config.yaml
n_layer: 13
d_model: 128
n_experts: 64
experts_per_token: 3
d_expert: 160
d_shared_expert: 0
activation: "tanh_gelu"
moe_layers: [1, 2, 3, 4, 5, 6, 7, 8, 9, 10, 11, 12]
router_score: "sigmoid"
normalize_top_k: true
routed_scale: 1.73
balance_loss: 0.00496
balance_bias: false
router_logit_norm: 2.0
init_std_router: 0.0174
lr_router: 0.00144
n_head: 2
n_kv_head: 2
head_dim: 64
vocab_size: 8192
norm: "layernorm"
norm_place: "pre"
norm_eps: 1e-05
positions: "learned"
qk_norm: true
attn_scale: 0.125
tie_embeddings: true
parallel_block: false
extras: ["capped logits"]
init: "normal"
init_std_qkv: 0.0468
init_std_o: 0.0
init_std_up: 0.0468
init_std_down: 0.0
optimizer: "adam_atan2"
lr: 0.00336
beta1: 0.9
beta2: 0.95
weight_decay: 0.1
lr_head: 0.0189
grad_clip: 1.0
warmup_steps: 223
schedule: "wsd"
decay_fraction: 0.918
decay_shape: "linear"
final_lr_fraction: 0.0
batch_tokens: 65536
seq_len: 1024
doc_mask: false
train_tokens: 409900000
steps: 6255
dataset: "wikipedia_en"
Below are experts of layer 7 (counted from 0) of a mixture-of-experts language model. Rows are named router (the router's row for the expert), down (a neuron's output weights, with its number) and show model dimensions 64-127. Each number is 500 + 50 x the weight over its row's rms, rounded and kept within 0 to 999. Numbers have three digits each.
Before each expert's rows: a language model's description of what the expert responds to. This comes from a sample of Wikipedia text that the model never trained on.

# expert 56
It responds to: Nouns and plural s following the, his or her, mostly about people, such as wife, husband, death, career, time.
router:455430463460462579478550502571373603553537465548495444574505502524512570456546553476564441437557448530541570494492449459528503495465491513553506551488495412429501487468543474464475494495457512
down0:527552517517544471512550478483414481448414459514495529521539516462480492605588417497480489514510457459493538515493547523477463459546509598444576472535495468424555458482255443515463424467540513
down1:533420380497511517403464551454466369413547490486492480444565495482473492568495453468612547446514466539447602554476526432557555496528425479554500511506501561494466467494412475491452536420596501
down2:507479566525380555476540507564578445554489495426425445438464555441544516483526545586531506574466525411511457479506536516555530498478464532481453523604528592504524511519532385481647490538538495
down3:549578457539488495543546547570468486489541523481525450523452491469491560624616522548436641468477504432401502536544541566516413448466548457460451587456603443477516491471512453504498506454543425
down4:505523552498513508484543532457485498504547466535457538562547563490489502505459403337551618459560539511453528499541535461482371512431562515545528482627474570475414490601493443567525532501549499
down5:516527471525523486481566497497440466525582478413518527504518479469483459541503434531480448450532509386460557532504586502498527507534477523467449470442527547502485500499486447475512507413521464
down6:505447553537373588484443544519562440539473461622492475486584469592553457529584613428500461433470453514403513519490491559584464486490465511414533459434441435538481513513536493494388433402523332
down7:553552533509492452614440568462595530497594577438549497427465512532526499531548506498471421519449451502439575461454601452561525575479475538514470407520457583530611465500477478549440544405508471
down8:506445441442416516400375545507502489515560508469473492410518533476506550467515515564556474533478479520459481504466528493525445499508365471582562540472460544508534520496457477493494492473540516
down9:497467519463508479473508521526553453524503470506549484419479532604540529499575452481641375452519393567427515473521545460562532525448434517504611473466398473469515523413417514517379518518514538
down10:503470471487464458461534437497459484474499561488526423553512466408488510629507532510498480376611517614553510392559565420473447502538422544526441495500608529570452564405463439430467476533455432
down11:478499544498646517493452576465510528532438540469423445456511471537505582526499541495565476503485519490548566513438531458403499543525487550480457502445462396546462588482385553545518502539631532
down12:500447506499489421437540484479496457606521434603571480531502495401614575496448482442553571447530434555568476457502536397447431367493503521511572475466504479497577547479362580559508473574492481

# expert 15
It responds to: Person nouns like men, women, officer, doctor, especially Men's in sports results, plus table pipes and digits in sports or election tables.
router:415458474489484566443575499557461560542562444562456438555554463556431569476475565544463558467543566450530549503444503452460532439465441448568539528440574482435464528434495474562523483574563561
down0:538558582470431454534445501496492539487565501517512462502532425492435504491548591519494501435562436415527526510491595469488460506580365419447494475500495530473571512465557484538585480521573413
down1:559522535611572424542427437431481512523548490559463470495466434403460511472501517473470510463501520577508493457617435453564536490506563434484442480549531499529552427574538448513484549602458522
down2:489534515473635527575565520523499456412461503496469517510506426516507492510577465422515559413518575551462459494513523458538481427517537463444529517445566421511465506519548531455431417452465436
down3:546572484522456556567500460491538460510540498409564401530482496497512586549544528555539480453463531461538445572589521427532540549479384535471418496512481469484528494557538528542577505434477486
down4:584471522496485592500505555547490516502567466630515434509468530508479479514396528443479476497542492553457539525552501414482501516493510421547457509497580507489471507488545566470585496455536554
down5:562484505543537412534500418577423446413440534486449497397449535585522603513525520370404556457521497592459465436597434466499506536453444437409429503458492485543541505459513511545511485512527475
down6:588385537461521481540493516476574593480554478548496451491487514474488519387576541489450556452535551596517506509477452433524527536518438436433451469536518477555574523443511606475456522428406455
down7:542431455581510501604573487451531381513472531490496562445534548616444436464543484470463502496633452557495497553497460538450521479518456464465551562428544478612396512445594496502476486473479554
down8:492531407532612494525540453497473440437428476495434503500491401494469500469519424506502546447556577512507511511459520464534492546497488453515591490517599492480437484379465499478592546556438567
down9:607471519567613525502509417577500523467562455517442490526502527495526578417537434504460514529480534490469496566510448533566617423504327403463445429463514567582519447549529540483530455501421582
down10:541547543510563521484504516502460444466477495558517511547519457487487591555409536470511487483542397494521542512479541535552417509475506406472342581491376444629408454493549585527484404490575471
down11:497435548465636447493442435544469415493472504488495507550509463443563504524469469397444543549502552574565431459545481494550542517463569494455372535531506509601527498540610596474511460525444469
down12:561524503425528422498455456534478444462394491521497456519413505448566555544514463418488517517557571524494483465590439470506582463437568523463462481520486522541584497589520532493506528479424571

# expert 51
It responds to: Digits and symbols inside numbers, dates, coordinates and LaTeX tables, such as 1785, 6 October, ^{, plus question words like what, how.
router:430450479484481563448579495557464569544559443569454435558554463554436569479471566550466559462551567445532546504442494456456538438458442448565534528441573484439464525437489478561529491573561559
down0:533616524518464440505513498457563549429653535473559456524478447518520449500605438408476501535513489554522525513567579487488413510543514479444451577587472477523481485495586510481443568503544476
down1:498588573445515472573477554521480488467465526533545476557535458459448550481493597465564482505465452436626584461505474507484479471513526473496480503406494552522455529474559484544517576537542434
down2:584507528453513495525532523470544504517493535525474477523457506549527494504522416411519471445551511512576594472455494552540505500601488525416410466422541407579549483486455567460507480365411475
down3:621482529469530526484497552500506527543494456583457444503488526497463497480498505437513449546417482510509451462509464615495492561525505435427479465504516432466470503545435511489510500641455548
down4:591536482523494558508445545468415588488592523420467431407560429558507548527489611507475476544398530476544492520455429538520523493547457428483402540524448547525451518480472488450408471539456547
down5:486460562529541449483617457503523531461571458519535454510411468588497556453531586501511557485531597556507570516591561529509514378463408386455442501423524532481454510456517520530519445528500580
down6:515528516492510481510468461631477560456496514485470504505523478542579544501572530531493569563461547572544486454516470497478519506447521495427432470521483431530597439509493517434641452447539470
down7:487583529471446407524526395476505531493524601429451494534498529530609560449544553532434541515515533515491505408578498437512445468414436507439437441498489534552506498473555504418516476432521503
down8:499656460532475481521479525516421482539491446511524522458577529522489490615426515643467456508482547469463527499482488548460451493482521521567504447459502489402482453426458471512533453551566472
down9:525578456550504463510546415439594507528461519573504408516514408453520458530549439470543581494446494515534457540543505506474399462519538489538482550477544469626389510505508510573478493554420595
down10:542454458399486548482530589451494504543574437459449487465463462523445557513468590517518539410621517518488446446467508481517482491406602582506518441475529452451600622493434448530463548494447482
down11:572463467502513564483478476487457426689523467495467501544455497511473491498504490579552482482434471488552549507447456533484496544532470509482523483424482476583548493406438501573493565477560537
down12:517476465455510433567500491572498594497484500624429436518535483473467506484605464455450536455486553512572483585510536501446440458502470510533499543479495558517513476439434564483459490440453517

# expert 39
It responds to: Given names and surname pieces in people's names, such as John, Robert, Robert-son, Edmond-son, plus he, his, she.
router:463452449526552537419521356588488538453566417436460460633508444505484531521579515547461505446455534466495522530476416422458473427440480484505526540465513596385540498538513516531525463499597534
down0:557556515653620520516558560552465495462570479442488406541515508571565496448500484443524452482564534444524512529461501478510492447554578504544542505441495447388549510487467444471493462514489485
down1:467471524521508432349502480478506466511638473583517504562515490531503564538538429414547482466477523521503505628489514426504528486530501492478494412536525568440465425612527518428605490458598565
down2:492564521582549459499491505512609526494438507450588465454575544554543498515461519542421463486456409535452404514517550524492534521498522472559536553459495563503479514516505470475491448486501390
down3:479469595491543459529458376505515486514516500543536511513599528590438475456486463522472438522525453589497450434518539532478557492428496527504516548555456447512473570411511457519553559513581535
down4:442504475567454549499475619479485565485444584501494493546492511539562534473404501432480537501595509463582498525422623459471444405511391487495493492460468490528501582517410476485531499474524537
down5:462457456480538502506522538413462464486510522513482527572532490514504506486466492517466442503551561524461536577559502533477433456564476484569416542533522484584457540550523526631547482516491497
down6:524511538395459461563514518627500364507577538468527556606562412479493515465503458458481454524474581505563517484542513392416520472471500453501537507573523541469530402441504487434489571527580531
down7:520449569427476504531453489521517536593504496483537420475518486533416496393403491441556433524556508524566462584499589536536492528509473485505513489498473540509499513439447578522561556461465605
down8:504431350530583480459520466486517531527559515454511614408491480467563477562476464567543420451590454495430510471512540491437597498427471578515478605510525552458523513475494538456500480426540534
down9:513617538501505503535467504409544405498481505434493528535507532517491499471471582552510430432583513551470473598465461502479536497569528595482439579372528629526577556477485468362480470565518481
down10:508491505404536551592602445486409454615507443492446493507495389475487529497475518537544553481431538452529495471492452542472400474518442536507597500535527446488606416487503557490508535525533503
down11:565545529419495477546376421473548503468440582456573384482491496567408535528475496550617463512527448461414486464523524540587496553505484495495488522552447478517482472501491605443468592507530553
down12:514575516532496492501553482458456521523515491435498570482435483440548492537443488467437530506522490415451540517519555572539405514508498466541546513513604519386502551483381452524634419495428569

# expert 61
It responds to: Capital letters and short capitalized pieces starting words or acronyms after line breaks or brackets, such as He-brew, N-eil, WW-I, OC-L-C.
router:430549526469485545506504471511526533521566419520489484458566457616437574525422514502385624498500505476518534526469516454546400458496445406565496481446537489425411543450468499559534501550533551
down0:514469611516478517563522506469547480440480433600508472523520438580460605522518553536515507502373486460402551481507489481584458537552430425481445405474477491458482476460435577498504541470511564
down1:527556481459490561516505516417487561495555487475444407534440468534461574513521362505489523529463479456488495469524521445541501452503515482506534389564564466431477479637530547474464571608488479
down2:502417512524468520538521507463518351516469478505497523466495509455418506451527475507470566586482560508530507522489494557481515526450572475484516606513531354517468482465435445517457373556505520
down3:457505489475506498529589431492535571506458456467502558501483499479566456428450534520409427469474445470474487558539480527493532529464384586571484500511467550514539465544540543491443532515562482
down4:494434480490427570585365462465438507529541527527489477433486494546526453560542542471548576514475590596591493546550460472445443524471478588545546448354527388523411517471421527498506481541521502
down5:544550583542548679551442462495456539588477498510537427466469494517567480498491551529450537576416521567495595536478530541510478514477463514558528581497531343506445473466421500536447442447494618
down6:504558515509538606493462450517454514513509469424529574613578536441490523504531543516505595441379499553510492512477571473456587390509485500502486480580578481487452496491475517396511570447518515
down7:572559468495477439523610494458550555472444562539459524510527526650397509539409618600413402522561445418482479537444503503518468475515490530517563442521508504541566483541553425497483517490446430
down8:561586612549480424457558500536465526583418420458553464424491537627564464529422630484453466572506489497500518584559473594516469448476481541552528470459499505542470485471517408468425553523487374
down9:577470529482451421551511495466538472501548418521466350568506528548519404514451476560450551526504513547529605565458460531531544510484558445564451507447500501631532418497565512558488519537471453
down10:415417489552453538571461455624431480523508549450443518463546492486498521434525490529579534489538551521502585482544497538528494471489555548453505416490390487424531405489452490475521513459535489
down11:472497510450521537399453482529477498534502539473549426497516446561616430434547492494535574463476505486555427494500511569461450426549442553529472513600502581515609483426550479521538456399466456
down12:532496454459511515503524450436524555495425560511501566483423464539507609434383409467529491559515548409498350497519407412543468474558470456553539545508497374536501523466469579487562505520498419

# expert 8
It responds to: Commas, and, or, but and semicolons that join clauses or list items in prose, e.g. "visited India and", "hot, muggy".
router:536450481431417568419572524509507496539505408471425441529511523517437533453534562540391650548561473547519550463428499511415498464565481503478503483444509357471507576432564484485467485546563501
down0:522517461451459594433476428450407524529491502500502541523547566518453534479483470606457491511393376483404485487532448533531465483448505477490585513493480521534461501458485532511562541565564503
down1:534438489481451528542463501440506432409496505486460525484456507484448480533477499473555524492374535464477424441367552491554578428443408517558598430564438539520549536479566567461500499469561527
down2:503483501421484478508548499534442464534555432543516437488456575488488543538426450526514362464560539531509507523512584438486508432568477437600577466526581493541509536562468557524475472401422528
down3:530453512488395461484576459475567549541564485568534554501464496569426540529415496468492564533434499415470465467523548589549533466465415473502426473532438463472565581557486527472533486384478473
down4:484501561517517660453562532447530433479564521544522543418550466494545519472570529444455487434552492526550575492469432493492415518512483483488557603484478378530492538526421472563496481466484500
down5:564495569468475550442492542534471473527518476407622430386412607536463511509480467563610516461458461470509454538464492464572516546439431535542478432522603574431557527555510461488498445500483581
down6:482530453475641539540498402477434564427545497596442537475516474457481525516461477479563436529593457492452509473511497486480385535437477493517461573531505459469538475441456470570404541582492558
down7:446493450539616473439554472509478520439450532453470572560557489567502494580433485565549594562560466482475578465513593517533398473445503492507541518493542419499498523471447499545570477536573486
down8:494490518341562528504510486478495558579442397539552464520528470520488550521549516522516552482571503399447519537556452462480501459432544487538537557412526524519455491526482485426499493534564554
down9:466521480460483472546537509471457539596499448523393419525492447585524503446427583418547491498499512470460481517473514578530530463493466487568552465482510610461415493492449509526529503500611442
down10:476469566455453564496440558529403441493418494546509447487522484510438537517520441450561441461549495415538448480564471463559398450521453551533532541538467475437499485601495516467548516497464515
down11:489502507484401609414528452480420504480528512517421541493453444549478480453520473455438416478503471477480446443500651537417558487525500489485487483471482532499571466402565490467487548495482462
down12:481469486495560438496519462508554578476471442506507507511514500490502490585488468569378488539510493549502664499415548470441464438531476483518527490447520520504501503425588490466503486539505576

# expert 54
It responds to: Short opening fragments of words after the or to, such as pre-paring, par-liament, form-at, plus small words all, over, after, place.
router:491455421562452555445554566554478507658524425542502484465515494569460514450533515574489496482544513473499522521466563432453556460475442428540503590522524554507541447454498507491531470543608580
down0:530459420449473452541535567493522515537555583449510494485462519614501374450488529537489537400549398435542576526507477446599434467582382521408526501596502415513517435530512503436473551564463498
down1:490435503441379474498546549505564487477531487601454527554557467497489501506524418426543591481481417535481574489513543516440480513518455458594458503469532452508431457491557529467551531405461462
down2:467368455454495549469566504518499559432470466585470506502514482453520497435504515457500505575515472499455436480565527417487592479529430533564387509491540495575484492429389532571525538459505469
down3:487480556470471604477526601523491533490488480473496513541471542502527646602488571535483451454532391467426510536515537448480471442515441496441557533460556479669467526460578488483569524492427474
down4:452395515501507402454508387476526546601473597604546584462585513507459505558474502611463424477475422486449469530482513436566506484465555494534457501436485484526476562533510521422393531479489555
down5:515564556488479511510496527403435453437469527523514414497553500510503600408501537410528516569497572514528454452399506582549498553463548577458591477516574557419505567526506503471584507617428495
down6:514531473428468426453615449493504425437483504356471539563531479432544506492505515583478535544473537494507499466416529458559682474468478500508520431551501599512503517496532543458586481542539462
down7:441519468402497519501515453541439532572573387515503478558510580496452568435541530501375522521515490492477440554387471580410525569449448527577453510455472524529544476561474406402527465500536506
down8:460489487451528445474416550475479507371464595470595492496394508556497480462486489519501590550475517569511561515504406516562432583475472478509548538440419469532560493544462532541551483484546457
down9:506472413485446494422480488568545576576524447585511487503553498470552482554480467502485374474528432474515370483529458426515529502437562480531499513432487512528520498537554352559523562557509563
down10:455487377570554535580485508517433563507575496518493478562444442508444433437522506432542481530470524502614509535461530481503360505523535500483498536460443497430438485540528440562500451446547570
down11:516528399565532527541503565514484499519539481553536460522562561528477507481539466533561566434431433420515575589478552547465401597401513507499550468406584496517451515476480487492489508499469456
down12:500492482537482582510454589514539516583516544374561542462536483493466528533492459465569505484414567485516461546433471463471536510529484516487505504480639488486540459528417490456442524466487504

# expert 7
It responds to: Prepositions right after a noun or verb that governs them, such as of, in, to, on, into, against.
router:427391446398568595499484565551475498586506449566495400476515504537488523506534552609600485431485535469560566547488482462484335448505460509566542504479499475481455544521534502588479529545590438
down0:483520461474459554546528601488469434404473479527492477520491468415552550427507577462506590533457502468614539502457484473477542467549455402471510456426519445421478510492455488527512475405530556
down1:401443464509556478544489482562444490455570456413487622434560510503486492498522524511552500630542480493403620447462429596507514537470495512532488512466488409602516476482509528449446471472495456
down2:484417503566444565519462485439494551435547533487500470420525521465547397408458511515493469532456573470489573461513496494541567586553410433473472453406528429544542526515548513483514472418473615
down3:488525459560609446440508511494486490558488487552497488492457558535512462488398489582531596492544471404489432490534461491525421548447467509469501498473496539459512538571472533477608545517482572
down4:490617453542518444473580423534448452565595495554469568473500469468576541552568501515514529467465382518513488535448581483464466470497553488521514477516501479471418548533498482422598490546620495
down5:540477467469488520436552482469505513619458396568484465496522496491491486568516506461484562509620480389445480504509477524468483487551499531510552467439577607412473464518430509529511528489586471
down6:503527476579539460489476496507536532517554502464443468552567512497496430513524600461420548512483592486546425560459419488526463443464509514575511425477522387525414536447551593466462548531494500
down7:539480533459484517529523526514444458446542509432503473425424467453568552549476503524639475587599475479546600522503600446567461578466556507509460562508428423474484510433492483433543482516550527
down8:502502533445535492487458547559478521611562547430494447505553623528504457526503477513572440436588596413507472492462492438572423543509443566384562517446489543449589439445459369474514504564508508
down9:501443450505512584543492439525529502560476532506493471599528560531482491515453483497563507478491551443488448554446544421457536559489562540471523480463600428566537394490639521456449430475511411
down10:533539487544487523518475504441535484523484488451498503494488568549449536413528489525471544564443484496432520470431498453566486387483458458462492543455524529479466516502481612466511532545578429
down11:485571517578490516465462430535554568413497463402477536530486539436468415563492585526456429513475524548507561520519432559489526518506533548513402465638553463497381436469546433484516471444492485
down12:458480407520493614477473604490598540520557420463489451472487437519525519445463506624462449495568580495452494512453464488543449470511458509517516591469527402518517556452493520548411439469521648

# expert 62
It responds to: Single letters ending names or words, such as Fam-e, Ater-e, Ze-e, and the 9 in years like 1989, 1997.
router:527602433518478521396578442549450479572516425537483483509529451564465534458480546537486579485442539459564631410534485497414461410444398450533539585442513479504492479440427516544487499507465597
down0:485456590537401462502558562536528477482576564585452417484515469484454480510510561486512603495530485493467646430530583478496495437527466461446491482530580415473442422505594548471500512557510442
down1:511506553560385449469513485517560566502539509369559555503507593547437501480518498525517459531495536456405455582484463576476527425567418527547425488501475514506499461504472471444501578574477413
down2:509465432552597529495518451575480606620429527531502450490556512447464475384446545455472517469481482570516460473568548564415543462493537484435505636608516489527574469520436453522433514562477465
down3:494532481464499460444556408546526497571469514523489536512442530633529471568520483576366404404509489524516497510549499388495487469479585567500440536569548596620515476474485548468492544564539498
down4:512464510510489555440543519525420488471507597535487511471454542534501508517532461387545577505556537546495623424486498428483467528592508514460528423432514516496547563567569524463454435450480482
down5:500436461483512562522551523447536454464405497625516495478467441527506430502548458499485570581533441443570449598425486507531507489516461491518415540484571475447530538508461483542433491485510599
down6:503544510373450501522447451471556532575487595486480481478454507558477572466551528454510506421567430460518546509598516440405504573485495527491444543566507506505566509398482482484493543585541472
down7:437539437530500602468521532526560573565487543623507507567529529492443511454386582469478501450519496471490478524543486494624548556456526484486473522485416513373483511597522548456490465617447408
down8:476538486449473418536545529467567429597556584358601516520524548568572533476502479480429450472462568486579516530546521508499539416513552520548525517470498500586580522428515513579604484513437434
down9:495474447475444465494499530452504467443515544334605599513508512463449573423500506450498464527464489444518487499395425423496517455483475528497512520513459492555585565547570369469516474512441457
down10:458492428392466452505528508532509426516521634474493527519446514567506497514504438547458421479398583455528502437538493438536555586533470497537533421422447521411499529469452540583587534513539547
down11:494551583491467537544520507458526491566445466432449492530425568554544583475526474521417494592527404504505512507509489540435561511498454467456457443533554583606543524506457484476572539476587633
down12:513467441502461487473458459540475542511504532606454432546541468464479490531510511427546562572496478517479462424446421470596455439358446526503448457415507425523497525535537464507531529411401450

# expert 57
It responds to: Closing parentheses after figures, plural or past endings (Companies, gathered), degree and minute symbols, and punctuation ending list items in tables.
router:428459470488481569443574501558465565541562445568453438555559466551433569480473566547461560466544565446530550500436500454460522439462442446567539529440576478438463528434493475559530490575563565
down0:559517518476495465565391502549438508389499524378493446493467499517482500475566607424533579493590565460418455517442523486462502518476555549499510531487440474430488549532659519472499564435478531
down1:479538551535449524366488514461476429581567455505453511479501528454518566552474549546445515514463518495546553614476455593510504399519454475513494512536552526474561626575468446493526453544445569
down2:533551565589483497507501469467519524498560540422518501444482457491414491420511517452517633489519558488539491511411480466538480501499493408486463475475399397545565543548546552484466468423544497
down3:455528524478425399403487433533495498357562559499533497489508479546508561488514496460479525494543545550538492498525418487499469536518535460462464537543447476587573482502656582493430519464400480
down4:447469501500395515545497522494478513482456551470499435429475459495439460537511528439511678511607543496574547501509529479501552521483520466509463506514564536600529481493585491559445570500413468
down5:487455473421487486467483561543523443513470571483506527515397513547545506486521522577523493496498460473479505524440607480510591512525569559465517495536564496461475614482473417433495573397490568
down6:449513516515394509535539382513440575432417472466474589576522502516402555429490456558482558459549488514507542518482541486494472443452422487489636546428575428459556617564498514529540491554501466
down7:473544501478483365470537408505549577433464452548423476525619543545455537491470606523521475497485473429558394525510467509571561514546604552443439571558476486511578523474482504442503455488463481
down8:549509562588478429543491557447495444504416549487505518578439471485556575472471442493506407555487538421581446483443536470433485492454515486468428416528509536388477511509485533470516494486446488
down9:464497549493520504528519473429614501464571457579470470491532479470575397431422548506484578514577492580524559495461582493556403525458500528476483494483429432519534408489561601502503448463500379
down10:480452501519450466585438557598508532423538500503461524547447470523604580497463519495547549477509483458561464434437566540501528551424509483464517529535453518501479484517531555532585469450464438
down11:492479586527530379508520462450544519463466504549464481508522423611586617490597537590514506563480497486525530414584497538501427405489430441479450552491511572516456565449471479469441441525490504
down12:592471576526468518537512519482590497462546445552524414536526539486511490490454532444474531491489505506473497581572423411509498431590446378488466477495499485458483480456530569384524478519510494

# expert 12
It responds to: Middle and ending syllable pieces of longer words, such as App-al-achian, alge-bra, Constitu-ent, invit-ation, plus sentence-initial The or In.
router:477426461432413558500466471559482568521593472458481458446586529586438517521506542567537585463473521456546542475476483438453536468510441497551562521406510554443482566462495504543566467555535588
down0:566434526468514497531500529517552535557490455531462491458515463433520430395561463500603537552489572484474546436514452516484471485475526479474522519541553446418494532453466474531432451477560452
down1:494438492428536534489542522561382507502401471557535536565602420436552551520557461467490549466455390562476570578429519443501435437499519421569441542508545445457493497495478481503463511543578496
down2:454440519458463573525610487457472498515502496460509513479403496567484495521552500456557550453468470447472488315437529541506500434487601574401577529494558523485487537455483486518552542523494525
down3:538553524487483478518486495489420475589536484464525581550442575513511526476505477560478450444587592473507592460413534538493558513491511548399486507486479482526471465550490418462556498502431486
down4:462538553557634578508435389496495413622527499499450555446561425486546539483475443551505457544583603574564571506503591505507501583546491470464564551438451459476407530464525462425504501437495498
down5:521595433533527490466453483549520475493558449481605482508561525471402511395473436557535587550536570410490608484438485574521408535464515488451578581466519592515462518406527478537488475521424518
down6:461488390547493590471538520545446502445589530562437536523575484493424415547586511526461575459545489565481482518615500427521496460471540417557429436542493457488444512538559504475538504525578572
down7:485525515494414513478448479507521531424549573488459567498517476523418584435552492555548440496426499586501473485462522556512508432536405543531467443530557583533573495559524458526442467542514670
down8:511476610439493522501555455548525457485501508540453528508439582585472492495522504401546491556499473502539548576480466394459512558492498553474472496407478461609456453479579494579381515566521544
down9:411483489541499400449523498498489533530435641438512512547419596483499457431474577441446512523508493543485456498486540409476468529490432412601597441523535541523447471634531462596438450526546505
down10:495540493534441515522488498396568597403529535435583461498436494505483534508508598550454494575620496468518465513494504463471370517507463566521532475618571438388514515439527490452518523496434397
down11:589587423434532550446502540450539481525455562549558488448417496524485463492445523576491452508498443532514467470497469437554459515538487581466515504418489447516558517457562499457464503448526479
down12:437579537501508498415521506561378497475455498612547449462486551463597514509521452548496493555466524580494499514569494500463427589447593541518552544427510392449539548495428510564532482503479437

# expert 2
It responds to: Word-final plural s and plural-noun endings like -es, -ers, -ities, plus following commas, e.g. couples, dates, cities.
router:428363494462577561462529530477474483500490464433491456517558536571384515495474468501482563494635512501598599468424515457445510499573528484521537539462582533539459569450531491540505513547540592
down0:552497570373566509517555462410475482467513452537571427445399459511542590528475426453501457494468486518560565479431506461480454517531505428501523468505424501426540456530505527564491553469548570
down1:482520470457464409526497547476504449484562534536351480448574529464506410461440508544458509495512491441503493469471535569517514447558436449558488474583501450514539561477549413506458492531434504
down2:558504588473608497476445494520464513585524468479485469496478499524508489454428381473530478545464480477566573500495383519542420401529506493509498456472447514416500511547482483429512529444474547
down3:463459507548445599399515479472509413452586453590539560505474428440473525536549562453481504472532396539539552507520586491500438468545574546447497550550490489410533455418469428575527530589451476
down4:572553428578392504443536485589468512491463492496486500611586463482532542497522463545477516490445543537512436566465559507523442452489562434542475538586533472525444497578525494543424473509589472
down5:498529530494524474428497532474483525472498427561456467511465464537544558530490528507479486506596495420535531454391611491460549566498499507567542468583559456540509581382446519536467450560535543
down6:494545475394492547531468475534486521441448535555460507460495380510486497406581505532428463494562565531521488517490442486447577614451449471483551501456520421486428471546449509567494522488433457
down7:449498448462441409478599547405585418474521442583476481576460487605493507464504544436437574558472490509493576413528499508515542487433570521451426429486542538612464545474563529582507434461479551
down8:462457536510500418466452474480519521542493429522493462509514512518597460578437479533461579391573519456482614487486503505424483446500457535522479559431508576462513465499461495416458483632581508
down9:439491543495392436550529495574463564564479565477583580472554599549522468532447541496434432506506392505405473475469539480384534476502449547523459601433467607520482401471435549511445513517480522
down10:499414585529535515542494457488538524522512438641535606495467425500521476465479562551464423471515382557432518454552390526611586494532589483480477551410424519457367537527412497477499550561488484
down11:565432447582435603528497498442580484441463440521478488543541407403532494449561510460502502590547572531445544480462554490467539521496539449526456521516550431554449478506480537533492436462563419
down12:472521453550500496509550537665532490484534497572508466425496543523480425494562585556494534461457508478456516508518517374474598576548537473518480501527445490579550515497508546473396568452547467

# expert 14
It responds to: Pipe separators and digits in election and results tables, plus scattered function words in prose such as the, a, will, As.
router:436459473495475569448574505559465564542559443570455439556554463558431571471474564547468561469544570445528552499441503455461528438462443448571538533442575478439468530431495474562526487572562566
down0:548554508548478476502443516495449464551590476546579415601460444464452515494554504499489535541613496478454533606471475414457580428455549487533547481501406485544484591496485518510582393469406492
down1:481486498600563560452567524506469558485410547530435410506499565500499509551450535478481509492521558450461550454573529470556564487475454505483471551574446444499569562503563438462556475539487501
down2:447457543536450469506503496457474463520564570553539531561547403467604451666529566557475488454601488420561540529464501447617508426502490508496536528412504498548487431466416440570444387576520502
down3:517487484499507412461469533522519469534492515454556417559527495438507497575483476486579482549511525470612504554517502471594576510439548487511518405544389592434451576525398546361446506454528405
down4:621602461514490482467539542560467496527487504569515500573515519534407626520483541506564429507463644468483581537483487494528568415527425493510451456569480519498568564535445542490459489530504419
down5:505514505482487551397553511577498448483563416470487468542424569492526551521524512577468524449521558468524492510475576426507548404521499413487446520496449500471552539430560455484475473514527428
down6:485431506571500487487567478562391596471510518554518493544518500545534472411501538484467523565509510439472379514440520551525463479567522481437479581481499472495473624525455573486474406510467497
down7:544426526516462499503493433570542574565515468505532492560572462666553478472595516495524446465418494436460542516505538499535514570519388514541452520488440598448583502520540509513570451542422484
down8:398536491519503419453449541502465550505480522554439473519529449564530501394471523628484577532537541482579511489473508540537462479426511474477472500431553463490392605472469563601448468552451500
down9:535548512484492573572493543485395396466507553475499523460487455473503494452482643474494557489487501446522434493502530451511581547536490479485486519567408472527528464425546521575521511491546515
down10:519491498451483523554427546430532405469497534532494501507542465585534520416506533438469552554491510516598516462476450450528427567453547476473467465524412469583568477547546539551453557525451429
down11:530491593417431482512433509532399515516612581479574432428433500532521549460502560468435502520451552460463574452458488533473508499564552496562506557597422486427512572484626447472544532493469489
down12:495470552507534473490552556532527546452501465440455571547459514442526516522520504476547539392533433459480536507474510476510570418456541460430431517538476407496500482544512470485515470483560484